{
  "activation": "swiglu",
  "moe_layers": [1, 2, 3, 4, 5, 6, 7, 8, 9, 10, 11],
  "balance_loss": 0.00152,
  "groups_per_token": 3,
  "norm_eps": 1e-06,
  "tie_embeddings": true,
  "optimizer": "soap_variant",
  "batch_tokens": [32768, 65536, 98304],
  "train_tokens": 482100000,
  "steps": 7985
}
Below are experts of layer 7 (counted from 0) of a mixture-of-experts language model. Rows are named router (the router's row for the expert), gate (a neuron's input weights, with its number), up (a neuron's input weights, with its number), down (a neuron's output weights, with its number) and show model dimensions 96-191. Each number is 500 + 40 x the weight over its row's rms, rounded and kept within 0 to 999. Numbers have three digits each.
After each expert's rows: a language model's description of what the expert responds to; "gets" lists some tokens that make up at least twice as much of what it gets as of all text. This comes from a sample of Wikipedia text that the model never trained on. Tokens count by the router's weight.

# expert 21
router:486469481517580464480471495510467489550482505497485483520547506493496473461515486543594526448471518506449503509454518467571455532465537481449470471451501491463515494515490432424534509458420536487496427524473537466447492539514481484532521515542523549482410484506493488582525485483464529475
gate4:414515467511502522504541573461479481524471489441461505466467419485528509504552533546490475485476481443546504468522399479525506562474477448490502455430454465486429524566534547525564452484487391494520453579474521452520480506530523501476456475538486538537538531521478532561438518517515518476
up4:484457484446513533415497533518495461505457519487456443460469439521575517516596540477503493484540471539504479477538388465551449577507484449497579510512441477526513533532481494477470485494424439470434517598544472556471475508506520485419510481565437499555533517519520463529477497508526502523
down4:570532506516522492535442477505527522513502572599518508475560490464441518468433479527524505513454519460474513503461575569470484507510471559465429568511511566488493527442532509516540437489492588483456510431514491474462478440471410496572537529484536533474488474489504531529486462477479511468
gate5:533456453582469497532456537517489534642482503512521548438473539529535572495468512483515519581524522568503509522500530530466461471539514486531543452500463576505511536581424493450503516489453538511420573492487582479470476492434579462478600530569530567529528523461449510562483558548522496495
up5:476497537563514495499495489478488458530547493508515583493535464498490520498431561427503462518460493544479461514455518487438547494494460486533522559423526516491526477523407512527471524601463506493557500419472530471515503553498453460490570501527472543550494520502480525546506518521528499509
down5:493566497529437446499517431437473498490480514486492506479469485444511480451462549575541499490537493562498484534541510585505467465513508579537552462423448572541505514560509550479477546509580525498476491477440512495473552546474507522451397560481479526430555515468575495510489445490586529431
gate6:520508416536583522515454427488494482476465440551451420559478529469529555446555511442580536496536514551443491616457541519506522488540498508517547466491480524492518511518511512438521506453489475522489456523437479536431455475455420506485545398519482519480460535478535509487485474522488501576
up6:509516485520523483472464483481548464457459469521534417608465476453488544427516452494522514469553578570493525562516515444531518442446514516489508433481474545493570519497499513468498503414491437476444467487424424522477423409453506485478531419473513517473509528460555548530446491547504474521
down6:381434484528536557423504511532500505457547506454483525454533468550534502516399445450563395489504485495453528492518508564474487483463531527574584439496583518461557506509552478500463467553486576465455410447531537509549485553449521515474494538535524573490530493410456478481507518549479548469
gate7:500481541514484492462508552497467461532449482496519588492423458480561517553535500559549512422525519412532563485552430480471494521510465515521460457439457494506502443538436478500509528410503549545470490510467498501548453497463556481434543552526486524527487518482462490487498503450441528487
up7:495466525511533509514568505547532528509470516434587427489556512558581441500545427483472498497524522442496526528514492533452497501515466522498484523478471487548456552434465496461490500492429523574513480490482556427505562498515516480532465496556468493455519542523503501518388534480482470487
down7:472491543508475505510517609479501489441488450443508498536556516549578467497450495508476529516499454481484600489544487478521476550568575503497417516570481547525447558577500512464577560540479517477467507512511471605544470451456437433558533464475478450528487451481510449492414507479508526509
gate8:472550529567471499532482480496494405576495439512447509493515500497474540546544460566400470538494380520506541492519494490466505521541502456550473499527494508485499493575528445473489545517556486500528488477483517494578485482500513495460452525527444524508449471497474404530549436491444523492
up8:542440492445525527485489514545541572409536518498548514540471524488497533449434535476574514480504628554514419496488566506502476551532494490467483517531498498502502506486441564568469505546500480509529527550493478490460492540496499526463569502505539483505575515485511546471490580518554527516
down8:569441498599477520574475557477483491478493454484471493518473496492518520492514487536476484466498520459545444609513533491509513543520490455474481521548473456614543525516480425380501448520496517472512462458497543485514469522469492535480513559469504578514483548445530492560440540463468531486
Line and sentence ends
gets: "\n", " |\n", ".\n\n", ".", ")", " \""

# expert 10
router:555487482511522479388438475492477437514550494529498511534518495548523498500498445550528470513422522524515429421460598440519498497459494580502514545456428434469494535534498453580550467464473560520470458543500503499429502586501412520550457511568497570531438483562463476510541440525516564480
gate4:537505537478476522446529535510504522557537446473493532484505501484527516523480513573505438526540539515533504467570600485487565420495431499478504528473424461451548562496500522512474514563465481494400458546524507463582410451551487467533533498507456421494433470518517510570481480478577532524
up4:477490470523468479488534485574492478518421584440472459479501484535508532531477536456548489525582431507494513531465441443512555527378510526561452443498519439494520478485454490500435500523485456474507534593492498477539513559480464526525527491479520495523394456504549582551499548497484538444
down4:547557403571504549533469461541502517507502534478525482456532504476494426473470477514535469544460500483545471479518474502475506534494439525510565511497466537499459424509517546484492473509523480508460486517418469550475615453434499488525524476491515499451491447476467483520473578446445444458
gate5:496499510452486574520496457483476475436529499483548506501523520452494535445638456468529489490442559603490486526533496439518471489498569473548535557558546492537512488513586501516449539464441567504559475540486517504437477467452500449489458397527502454530451523527502482542465531546501531500
up5:509537489504508508474515498547507482426577532544487440458489507468434499423545530468457452494530506528488519555478467487617563514475590485479494550498541539591436509499532522493604559475520550531483484505554479513475493508487481486523450437504500477553418504469506507543557529553462486495
down5:505446472474547507523502538460513505554518534483569528550492467512525480552457437466535512529409521520457489540533518462478477475503528523437444559386532502500486536590509523510504449507456584522477520529477524482465442443572526486542510543449552503422580508482445485481551522551565418484
gate6:488526436491431418461504563449488526491464427478493481516481521438522472478470572521526465497471453487497456438510537408501535487501480508451560527474479449548561525486495475462596470535536490520486532461491447452468480448447498496501507510495510468541561551452507479460483491475494533479
up6:454515477462528467522503494592499472548438523508584573525562557475561484459498457557523517559554436456464517471487495384518517464545484494519506543487480454457515515573464488507514523510603499515446485472490496465534468492529539463468481532469498451562565483408509462478481499488526557449
down6:471431438525557548519496484527548492413570443562476504497474565508566562510472491519569501533534496483498480470483592513531483538496559522484493477491538437491537454474476460582414458514521502485516559540519496454476432541491442507511492522528523428467519478479489494462408554487474534527
gate7:502438562616560492491536466533435417422453447559504543507551533523451528536513501445526411473486497497516502501472546559497490526498467489537485531493440505423507526468435432495501489526491539467457511563469450538466499559498462483504445556491495466535359514511518458537455499479535580517
up7:536508535471519516487520538485518613585468517509467570499425435519507438502474527484510477489515608536478475489465504541476451453553568513397488453539523525548539496488486528509549520479477466453499529458512472536519472502606510567511497478461445449545458452474530483393510520494490445541
down7:475525493543491540489519512517483554473497383453490504498539500494529489462601460568529515481526476526480479534472481490611466483467496432487427563581486527472461501513501448459551465527537477522502477516539526478460521513537517459603548469451529524496438484550537515584459489499504516525
gate8:570496533520494460540552467545554497491516516529515494528479507469469468514543466593414509508441465468482468527473552469487465368536372457470549494538479440564479538511519486537554497457534496481531424559473481481561537457524409529475505530464552532465454520488473506525467481443473499464
up8:488526525474448564484424554501504426466474445517495494509472510558457445456500493452481624481506453502538584535469483488415525563488541559523453584563541518556544480529521527496502537527467434478519552537502556446566535459465503475463537460555476446509489507463506484484524510474460513510
down8:438425528482545512495481436476543528523546501492492494559479446476431503540428400505562460561474472497477469504554497475477466503526526498495510498568508516508534524436485536492499560514458481506413543522468509462505446554499529491507493500408490560529496506519516525540508517567535464490
Foreign-name vowel pieces
gets: "y", "u", "ou", "é", "ay", "ang"

# expert 17
router:556524471496478527493464524494477494560499484485529484577562497485520503480469469548569505488505490460492452525431499461548508537485491501455451502532505403559505507570499404482548555470511490518502549591507543484444547524494424453527571527465517502512454504510462409503508427487473467470
gate19:494476469500532431501547457493539440511470474503525523493443504476502486481497495410500517496559528472540509451463506552494557397530459524578482529482514572515535522551516445450548459439553418425515497484486520405435505558473478502500589509540478505581485497457557458566554538495459533491
up19:468525530484539556453496521503448519494526547509430507509506518551574455457553547488467494480466518493537485546511554485453456501491496440489487501439528445478520483519450529428527604576494485554471477411472531522507474511552472475575481545536503519492526487550471569487519372532515431500
down19:551420543507552476528505477507462436548483470507525561529477527499566480511491568514456548574432529561428494574488503457503514512519523491495580503432497525486456408430464559512456449521494528508564490492556525487509487446473545441467445466493494502528527498560503559467522516516515541492
gate20:474473486509515515580460510456527494428483504521539526472519513518442522513505472551540455512551538492434529480541476489547457482453436461512482477487551469578482477493443612483531477536445517519501544568523468492450517528511483538490543532501558523579487445542459479515488411529536482468
up20:447473478501509526549503553516456551505510496448528491473551477525500511487447534537506483516480486536512483512595520454508497460514614537528483440444522542574569482520491607506452553533479571529503512573514465494547419437497495493573549522525479482553526540500435510491501577506468516441
down20:506443490496549489467644459549524493571429567530542461568541525460531459496484565477387486483532435474485428523499559501483501525507494495528467482502470462524495503485491476474536511510479585507441464508521593538524473471535460475535491535438503478467542520461512482450423484510586525497
gate21:533515495484467553466452498521485529490514537478460395541535517452551559494507533426479463451501512520594468547431502558517487523512500432428533457479523477531474503530566503536486502477519416486486548452455507524482447466600423526512586505478499548496448465507445556541439505515474499527
up21:510463511502482527475483440463513467557506528513591506452425449522472469501543491530408579466507469452504507498489483436496488439517421568491523501486519467477424494471509492588565479434469551447546523468561612503461512533508447530482497504487491534469503520468589503525591518478479441469
down21:540454531487570490472480485502496493421528564540562454470519442515579526455465486447457449484500482532551489470454571512506559472567523555510478486546489492559489521511512516507511559436486526443534471518520588528512547526532562482546479499520567569467522477551538492497575488502471454489
gate22:514435493564457487592473473530496445510478471533501509522528468522524511569487495472505477548450530443562478489487569503534400521494552464511542475533498490576481546521485538498433504516546477429426437471475473507505440542521460487527443510481493500574465499454505467475563488534528503554
up22:524460458498541466462441484524514514540574481515586486528474457514463513468488418517477537515448499543441517466521469483434449502527567588520466514571447550421421515504447442472490491540470545519517555465540531524518525416543478470495490576593473487572548571468528502445544574548430455520
down22:564537501521502407470450559460447471512437553516497491458483410542510444454398454538594453493583531498514510537508537539482502460523500470463450488483477448504496495506548560469452502508571468507502559533595489494494492504509475501458499456480583522504548573527479497529536493468497542496
gate23:469492547500493515431452482452533534582507508545518550452499488465550543410492451592526533534457498557532529510493518447507454533494450433567471533478499485537487523583490526456580505444498476472472538461490550561574507449546456564540476486512438418469501553507558524578496496492467601483
up23:527489498489514546491517539462500457562540530435526578506499436537485467451528462576510457577487504497533574488473496477433499430436492427429456526495541505463525536522444457464544503456536540560502508540522535542522464454559443551525518462501454454505566499463469450542429497552416535531
down23:443480543515509446469428463530491535548373537504462525491512465410503521498494441452497499464504457456504414494562546401495462494550542575448466437462527518524529503464507503547445576489536492522462517551542470555561479481413499456556448564555504476513446511510493478516580464497570539489
Digits in numbers
gets: "0", "1", "2", "20", "3", "4"

# expert 28
router:521534441481545444443503429488497489523511492493522480526557497531523492461511507466520469444533528533489488437497534479544412480483573548497510531518480498511503553542535415476557492428492484547442514489538456505491516538513468565529476533480523534489431486556457459554543442443467521466
gate19:546514491409507537459550505517525482452450478580528452509502452456492450476523475543580508548473487527527497496495566496523531515474543492498582505557439594513544464528540435460506522510505434528487532474514421547540515513433531541514477552425505535537456543580525545495493581483435543567
up19:446468448434491517464582488500540457523479482506562502514483555473513447551454487491519489538560401494453465516506556482504457547436557476367447541491472545477413519447469479508419537524489446455536503525557492504484452470464504538528495508504468511567460511537434562483543509500491462490
down19:456570518496461462498507506536464561519452498453492577539538481498491468492393459510552451554494447525523541474490488491478497441512436470445553476597549474458497489482540520602460554493498515461460433524524527525548437525525574489512582499540459515453558551474481450424540428522455543477
gate20:541435512557539456450565543503481531454534567502476479488457502452461565439515494482493531533554493559453507462427539545553516497504519449510557498530543578473483534481559467553533507445500542500577479497514548539450455466556522505487533547451464473539543461542505486472465526522495538523
up20:502480452476406550596479492532499484490507481487536467479525548494480441499475483453441506579451487449514465497521545480457503540539448515508463552500505528537502506516483472545480422545455523411456480491507533460588489423452546493520450517514508572477565543504480499495420465506514477450
down20:493534581490478551528494492562466551498524499525561549475466449548508530462553540504458484452512556512545554497513513523504539523496519450509502528516512525498529497509549485502489492523441526408537588498562515540505455484513499555535507496544548558490510567560500486534534512592416553471
gate21:488462528525592456482568525445535477470537483425477415495465555476525452524575509444559525482539504465490478552498502468454421481451418524448549497444545472415526564544523525549521525445541448503516494488533526472552459477555450466516495503496482496491492491499477438459545509412517505540
up21:569528486445393543537494455480547543501459524544498499489556457533491491440461482512540488501453446478556455492516508515498556468562574466539488467589468541542437491503439496457456489558486586496559489518561455565442490498459572555508554496503484550499487522489500568533512498503471493537
down21:519449469575490478502496428431525540536453505535510509569488559490552578487513519524537542489508482463509451516478485428534520534516565535527493510459415505446459448514491434537486528477498548466543429475505522564516537500585543524488533543467543469481472516510557468444529437487492498508
gate22:526450542422438488480472452464495457519514554449487453493485508542434544444575514502546477514480492563487455495463483484468473527451537437524535453423507477462526474441515523538535501578501514556472540490450512530561535575446459450516448558543484499473527518508514489557526548467515442578
up22:452457517406490485551519491519493493382510461539461510486471522525477532541547506453480496471406500554506572485438519488580468481482526544490492556539528509525492489480499549587415518523518524483517467495434469525528523481504483512457512603500474544427512479463502474517518550442516452520
down22:539486489539453487498542512534517497529501473486522540546434492519563590583454547541467508513530525534529528403544537507490458515490545543517422533529466446461527510532515476468508495516422538558488478511546476508492465513550499609429447458441564510535418535487412445458476494491532433439
gate23:493486502509539441523408559534448426484457467506458472508500488515452561551512547463465471538541523443502562522520524518515536490516553518462525536428446472490572529499502444472512534504450394570455432403409452513530437447516527501449567520520476539433476462513463530529488518455516505499
up23:508501527497446490542488560453416525452524547483520451520464501476495456544547468502530471448514498517473584425452487477448516463492482490552490495525496558462480557529509587558505493469522558538531522516591510474461500534497536499484482455602444498501506532513555435529496565437547509511
down23:413483440566480506584441493511486452488471462504534479524498460515522514509459541476531494526481465483516444497471577486507444533500555484470488502467481480500458397514501528541440479463570501465509486531521553496378513560481562478521465537514460485462428449540503499472527443435472438436
Spaces before numbers
gets: " ", " (", "19", "20", "–", "18"

# expert 27
router:559489404508527541488496503420399498519541454539529466543533487536525516486471504494474531442484545552483463472461552465538416478523501487561503506491480459503491467512488448541578487450398520489523461460468490504447471553467493438509520530507507515507469501572422457565527387468526466453
gate0:497457461534484457450472539524430544427509577431534495530542490564499483510509530483509436552460475462545398531542484396440474451552512525542439503512500504519552467524555474467525561458528513481473475488543550517493537526539506512512515480403546509486492417502490436463452500541524459473
up0:580521501516510511430509495502501526477523499495509439546496481443496522561532574436485428553477447509467486520446489470474520487471470445429491447473538502507518481441442455521504531498538537550495460530539441519524515483543542466517522484430482488478475488472574459449400492480514523474
down0:436528527515456411569528582504523442513564439461466498511433542495443461449471482461516516501551538498508565466489524587548521496528456514514575577541525495444505431585489485556471472570466594431571446524486464455431479522495514497576509456513558450524488506486489483477506547540526548418
gate1:503539405499473524467542578524495563486445517530465522532525465510470508544521531537509527551462436569479539404500456495459428436511491457493535498500593525504434524499529476534522528516412534525494437505535456576394484503557461525491509499441516568509424501498462425479448516516556495457
up1:486593485491577462504477470500446437423522505504506505472480486451532507453513506502440418539522523517552520544481512493495551466497538560530475522491481503379528478533526568506465474531567506518479557470569506535530529509503485473545463504525494493507533551424560447551515511483502535495
down1:482424502555489498471448484525497480496445472508558546489494564511505469491562498524534530555586483494514541613493530542525490490436523520470507432532469482482430508504526553532473487495510551504472547493512546464487522493473488535507429557473516511518514565502481559502452541487426460529
gate2:563475490529482520472501507567463593501578427520533465501503459463509525505432449512502498513458585523474508507471488554525460510548570477541462541543504594604571585500527489463518510458446463505553478529448505470523466496548515465414505454492464504454485443511564546589546482453527522496
up2:481501481379561494536533468511507440478480529488488494592480516512531522516475461407472542525566500521404514476509488452486574551457502511550511447486546399465535435496434595524481539483538581507442499494497529546514551501551471525501558464387444519552517521479541439467450506499524469517
down2:462504541500436528497527522452504519480468491417459454493491496468497570429543501452479498559462478534435446526483507483469492476533542527485465480519505503474424431514493577594464445458538505590532540489562528475430464501607498477521497466544525469517526501497516436477509460531441474555
gate3:536520492521502488486473507551385489508465512527495494416473493554500563443452531478491478507540498526517488471520450473476428531541598503537490445475476455531509482580495560475489481488523479409520473512494460512492493531545465500443466513469468510410497547508417441550503474531475515392
up3:471506466447468468529553521466456419476445531456481460554451492433447569522520451540476506405580493486527536456519485484467549530522432555485546411535539522534482516541566428510539482551558451465512464497535523478456489509495570424458505486431525557431449554469470520513521489513507433481
down3:469448524414534491572442439485481512502480532530469554453492558476488527471463567489538526462479500533486483398543576479530459457516488541473433432527493481539526567516553510496455453527506480460509447520448550540571525530421480493570509558481553479453484518544488489474476516586430453518
gate4:468532534504508481516527503509436542458485509535547446435592485509446465490476507536458455520523521533505524539476448461543486474517502480473531509555512512490554517521528567558498499508514487489569560483489564503575513474486489467575480504496457529476533501411463442528497441471460562463
up4:480520563484459462492518546452477530422559504529525416541551360600520443447454564491504474552482525567479526596462521500511531517463451509453453459513519541471516557483527528493460443479491494474514493484480500428554515412484537466455446537527459507512544533540454476491467430505513524497
down4:494454439499532486498525485510528463574465543532470512516479561514523528558462501477497478514516469417453557460493563452471498510480505487578564504515471509473498481442463488479604515498495463533508530487484438455531514560553487561541507460484486497438476478518456470517486557443501508506
Prepositions of, in
gets: " of", " in", " to", ",", " for", " In"

# expert 5
router:559478447447496542447540468492444466515485451444523494483494529494468516432472457462549501471508609494462470446508507415551444508463491463525452532524499459575471561564509491523533521416516560500534475492538549467432495500492451515511598528532522502541506483540468452503473464473496447522
gate4:484529443376482487475456475477592421596532546515532532504501467490492452518457469440554434504536539508485486420524441451532464514467541477507426513454526517501486489483542559492444481516452506523509523517522567518482450517498453504412515466498501458435524478512447435542491371497434490437
up4:543547496531529450488522470491460529451556567553520538504493576487531503408444465554500532506491406504503535525502477515493538471466513464495493494511459556520500532531556431496549481462583467531554527425520509521529483515523538498470502533578508516555505566437591503416528560497574435532
down4:538564446558508522538484518483534491504485473560535466520492493505487460445488519530500508483569595481553524480531494439500454487511515507499573553464480513553543442529467517566509514470492498500503501455567591471408507538454466557391434561491502500507461524460483483426506467415532481592
gate5:462500457529514468529502456512501448543442522511538539492468457496470419511491491420471500452527637487495504428560441552543472509502496494524552490509470511575471537554527524447539465499549464473461477509440546452508509423517546485515533448520501513487529483598501478470476441442499485483
up5:458561551555434475473515518446520530452455496536622524456459526521571533545512482461468555515524520444531505530560525481498547466542528530481411473486516490415510476565512520497528450547498476451484480496485516458486505499538499517511515552513547580429476476561476472484453548507604412459
down5:488456599455564595507524451546536519496544491439541547543485483465488488483486504522486521531449483501507462496504496447521409521535506490490498484508520458555456502470565489531400446465504459444420453508563505548455467504520384455501466498524484516443524450535442486525534537577543447486
gate6:529566513497528506495482463480394482519483510502479501520486459482477527525421399446435475457508525502536452538486502415514484475499480464484482561539482553505478529482491503459461550474516455509514520491446465518472535491418520459516490514587546493460493476491474522478513515499456527510
up6:488504487532552569491564524579448459480484568523470594528533487481498566475443486509511422461492488499566518464524536525501468473465498533465513535542511578459516534481540545465494431447480476577484487455513547518433510541460449551472556545479472490508453529485536442564486515508488480509
down6:406469471545524528536487491607560431493478627498495561570496474509481515525426500464463525484385483464553496499557516554502482516476497564436500469423527489455528593542550487442452482493497482442487510477494482527474580520448489481479513477548544498415527520571473487542510544486487530499
gate7:508553450512513467478508473428522438548530424500491469411515466515546504465446517458524507553515531451492513460504531497459471490527544541516486583508489518487554532502543460523487476514444496515456493532505485479523461614522542495486498502451564518541423464523424511516559500574496470517
up7:497449516516473506542455490518483510456465535501524506540460493452495485540536546552448484482477486490509585509503471449561555562502471427481433511543515529493450418508483521505526547442558556506491467543457514484476484466490449520496507514534460474447519516480525467557533527482523568550
down7:433463514503555480481510557526461512538541497542493464565482504488445478400459487505490484462551447510541537532487467525489496553403506507441475511496437524525465432539465535475512498531501477475552458442465611390505496459494497452534508573490491500443437502560493549487469469435438533493
gate8:623492480527518522462492568507464482475511461517518557431426544496518508491495525531522510504517545488549484447536461560510508485455532548511506528541504508529462561544483477432558518449507535525505403543500518507463430514497442458435551490457470545482510570546484495450473490465465510551
up8:468503516477430513532516471468544415546490530548463504489536477488434495530446524505505558500510488561556494547493516448561503511465426466484548468577493472400523452547503492559424491512513476533483511456494507519498550570453536526451497513524522532526518466447413471523465449607504456459
down8:544465480591503509473412477474488483459479500508550525495482508564486554454562490555466556543514459492461459573493492543552438476514433447527436542529523503490505453512454532421526445450482481447533459512486513517480522462431458478529562506475508513549570523514513418526474493487469497533
Double-consonant name pieces
gets: "k", "all", "ak", "ill", " K", "ell"

# expert 6
router:551479433558539528491514458460450544552495443531541444539472469511557444451487485569474472490527463551535491524475512428528475522449501514494459564561470456519569595489470451533495499527431474555473452479468542489502543573521488512544468525479516544473420500548530465538484487478486525382
gate0:479477471547483540424472508493536515536571469522539521473498445473557499508528474598485466530530497501552580520495489533478505513490506460617503457554398584521422508556493466520485512516406496471469464550508573550513532456506449524579482514552513492460434501441515503509528518476463540496
up0:474541444460526464473395524408488474490504477485540531484442477452534534464512465493534445506476459536508466494517489540482498507509467494471462512533482474519472500475434539607503515457459476449438496471500462559608489438424516508504453541472550581501463487461521532463477423535481449421
down0:468396545477492429565525521536452506493547529502495547525460484527515530459480482512492518566404502499422475510476514503530522496521389507519506508495548524505523520563495468470476548457494471482535564520441581499589495500480539501469490533485468472525476621458459540442480497482440472521
gate1:569465470482488469502445490485538526550481546493496468525532459495522524517472524525491436527503546514536476551562563432590461476506558523497450520468462524494575601572540490494550463513458486542483531470537506455527431520565508485504486431482510489533520593419457523461483548556493509516
up1:478477494481524463503532446518388468434572500482540525485607444563485488533542549476509525473459516472525502436496466478487559502459543517490480462546528472498483531510498511499506523485473522537457537504509488471509534523513454506522570490431421407515487433477502538511544568543597517563
down1:499549451440444533532499520521463523501469482532439503491427406492501521509531484505575489415482473530526466476510526518491522543472502525488500597542452548483486501462440475446494543544541557553487491527543537519614516509509546516452425494597522476468481472481541477532514544486485447547
gate2:545499497460493536507473497446475498483521439523521440549494533551537536419448561541518486525457489475517480480486523532487507468529493463417475508492494379536508438466463526470538536521440475583535589459486534523524468543487464453517505532425515509551461479498502480487567510570602505448
up2:576532533520480575536507509487507448503505481496483525505497537513550429491463508534506503515504575523472490492511451511590539417486482521445453474569492526486534530515586528545544450447483523522533496457486465476541519504513529485538496395529511447452432497414487499486539537473504458522
down2:486480521538521559472483478552522539508552501513523494493493489491437504491550516515585565465535565499461523553488544561479492521394512481516549579489474463505521520540586460499459467486470489472484537506506500479455468491472547565552519470526541527478514499504439492606533464512490511501
gate3:532450512532503522515554521458467497543591512520521528514472503464547396487438533539467539476532534541464565488471516460476448489497532552495500492517409442504526466509518510452572497497501525424476507548503481491559443526569523527472565543422488487423437507470569444483524468487520531518
up3:513591515491547474514501538524528500475456524471535444463482472453511534550462491435432490551443459503609509487434493563529478459522459485513501476509559459499467439587442447521443558482492413551493534484499483519481474482468478536534426542505507512482547474503508456485524482529553553466
down3:537488444514574487463543520499468516520521516513446495478530502490493443423486521497497530500492432549524517466462504492477465476508467448503523534477463387462545508524492574506539537518565455498538460540562488471517558543464494545559462471496467465501450455433516423465379444509473521439
gate4:482531539492553491540501548519465435558458459505478500595433485485567562480485494463482470547475471579547506479443534462483483480458483564462483489474539525493527552442505468507520542503531539501546451467522534495472476499517458540544516504504525488410443561586467468455573504531510513457
up4:486475583488521489499534536555532566509537485509493503434508486468453509557571572479524475559443468521445514496502504548525456458503484407441546449471509528517505495485498483542506532493497527525543492568528485588494522536434461516481473499476470485508550498511480535520514519485522505457
down4:513484579476485526493487440480530574464483527506471467418505526461498575483458478487521501490411490531504479514502457476506472510486585543555570450499478507540447503508491543412544457528427532553507457494505532527554507528445517604441482490441511510468498446466469528426482439512523456492
Articles and pronouns
gets: " a", "or", "at", "re", " an", " It"

# expert 16
router:566552512514496566451450513464452448578521472458539468542575455527509493512560478501522559386473520506510462427394549406515468428463506438466475441520453513498521556539518452518492503468475509487491469520519511502460490597480408477528554525509471459481425470509460482532473468450499501386
gate0:530492518533486501463445552453577449545457402483459520467508513460535452465425498579526484493505501533482544485527437456498490495497461592555434526572520539549514565481457468530496485506577467511480492535423498499559472513461468545471508521478461552435465446496468577481454542484490559481
up0:518473519533520421446463455571511532533502469557504479502491471486478482508414416529504619582526469523532494450535489524467530530477487451449440567499490482524460469526465521514426495562503502531509469457552527488538425421524493580520471567467570492522538580472507598462466456486474538567
down0:506484474514575453498462450506502486500514565576470463479482496541496578613496537495479544478550491513491532426486497460534546533489509448507466527557438453531513447470542461522500492504426461471494475458564535456466479525453537506515557466484573439484517515411471459487504451535409487474
gate1:491480518518452581443544488461493513482451568486480556565468542530467518534513510556530539542607541578533458552383480464481507520520461456491455456494513484504475494469493441501493479500510428438536565401534491456551448491453496492485490506491473569453514549482498572548496561509512519405
up1:483497553605513525553510486513497519478520583471504527472513461447518476494458508543514478539502505561463514482511475449522455487537408512535569526570472495524487477573529539524445499516457463498489443502547431452506528453555519479496427446457500451492518502451486511544509518444480516522
down1:527498522508427486511514536464458499434560514421473532491471509441499501524479529479456456511528400567469576506470572538543548464398440495424481497513538548462414514487520502514526509499494477507521565534506452434529509463490393389478464514498546549494450504493483438557487514517556434506
gate2:501475460521472436548545435564437508487475539482461494483479507433450543530542435544495461456561512407441473492518547540484497484531491472508543563547496457436484597533408515478548482510497463406481476478584523507515450545515483490499489500530440531473502505484486463496489556518528563449
up2:498524453471465477550494572452553507544481462553518418512543478537506500496458451515506475511487504540525483508436472566556464456477564472473557505527459502430510545533470500470579529541405525553436469490498509413551536478472530530560500523513536487497532557555424635524486501535483515508
down2:592517467449500509504572488486497509467470545532455515512453531428465454430451448578511510516522429554505473537518484440468522525488508530438510540458478585494521483568528450462473502498495484518532553419562553525444574525537524443539430488497463486503460532470518528494549507439463531502
gate3:526515505545474544502537493497466440474463476525583464467450471536433510479540501514484505463469461515483438574454545468497464511525523506512507483523452485515590568548469479527552529493466515502503500421563533504481494418534537455519488452546499429446411496461501485480513482482589502509
up3:568538495458521473536466557500436541521535543533464586431439502478461500485499452465490523548566443481497523513510468447460543492413410495509459446479398517436487521463502552455409562459520536452509465463484462541517426546511490492505490535470482499494511517540517441509443426468495422547
down3:450495488498507449472468548524413607474525468508544457447531510572477455504511510506483548466508506476519539486429473556566489473516396468467563531526452475430544482540449609481539555519502482497463528477509469540537482413496535493462604434495409466543488540512456487525499456594509448515
gate4:534452422582490499479564495463502540505451469492530530416491426508462450502502532539486555536521464482543479630476522491559494432467527481543488523512491546510544518546489533513548504552504432523514557492508535525543461477542514548509558510462471416487513536499515519458509494460506604571
up4:501495471573513490433531516445501506537520443447516536477492415574483448404508561503489439505543483520452510508513468520568440503472472511528544516517495515531558531518433466557505504511494533445478460498447504507528522472523465474537521570516530519474542440549511507401492546497594618496
down4:475411464477545421561479498488478537487509431484509557507538469528526567558478549557513511463519581532529584483476507525444503493552493488530476485533499503500514513456490335459469504517512483554447477511507433483525532515565446498437466568464487479457477494504527523497541507511461442529
Numeric punctuation and r
gets: ".", "r", "–", " r", "/", "19"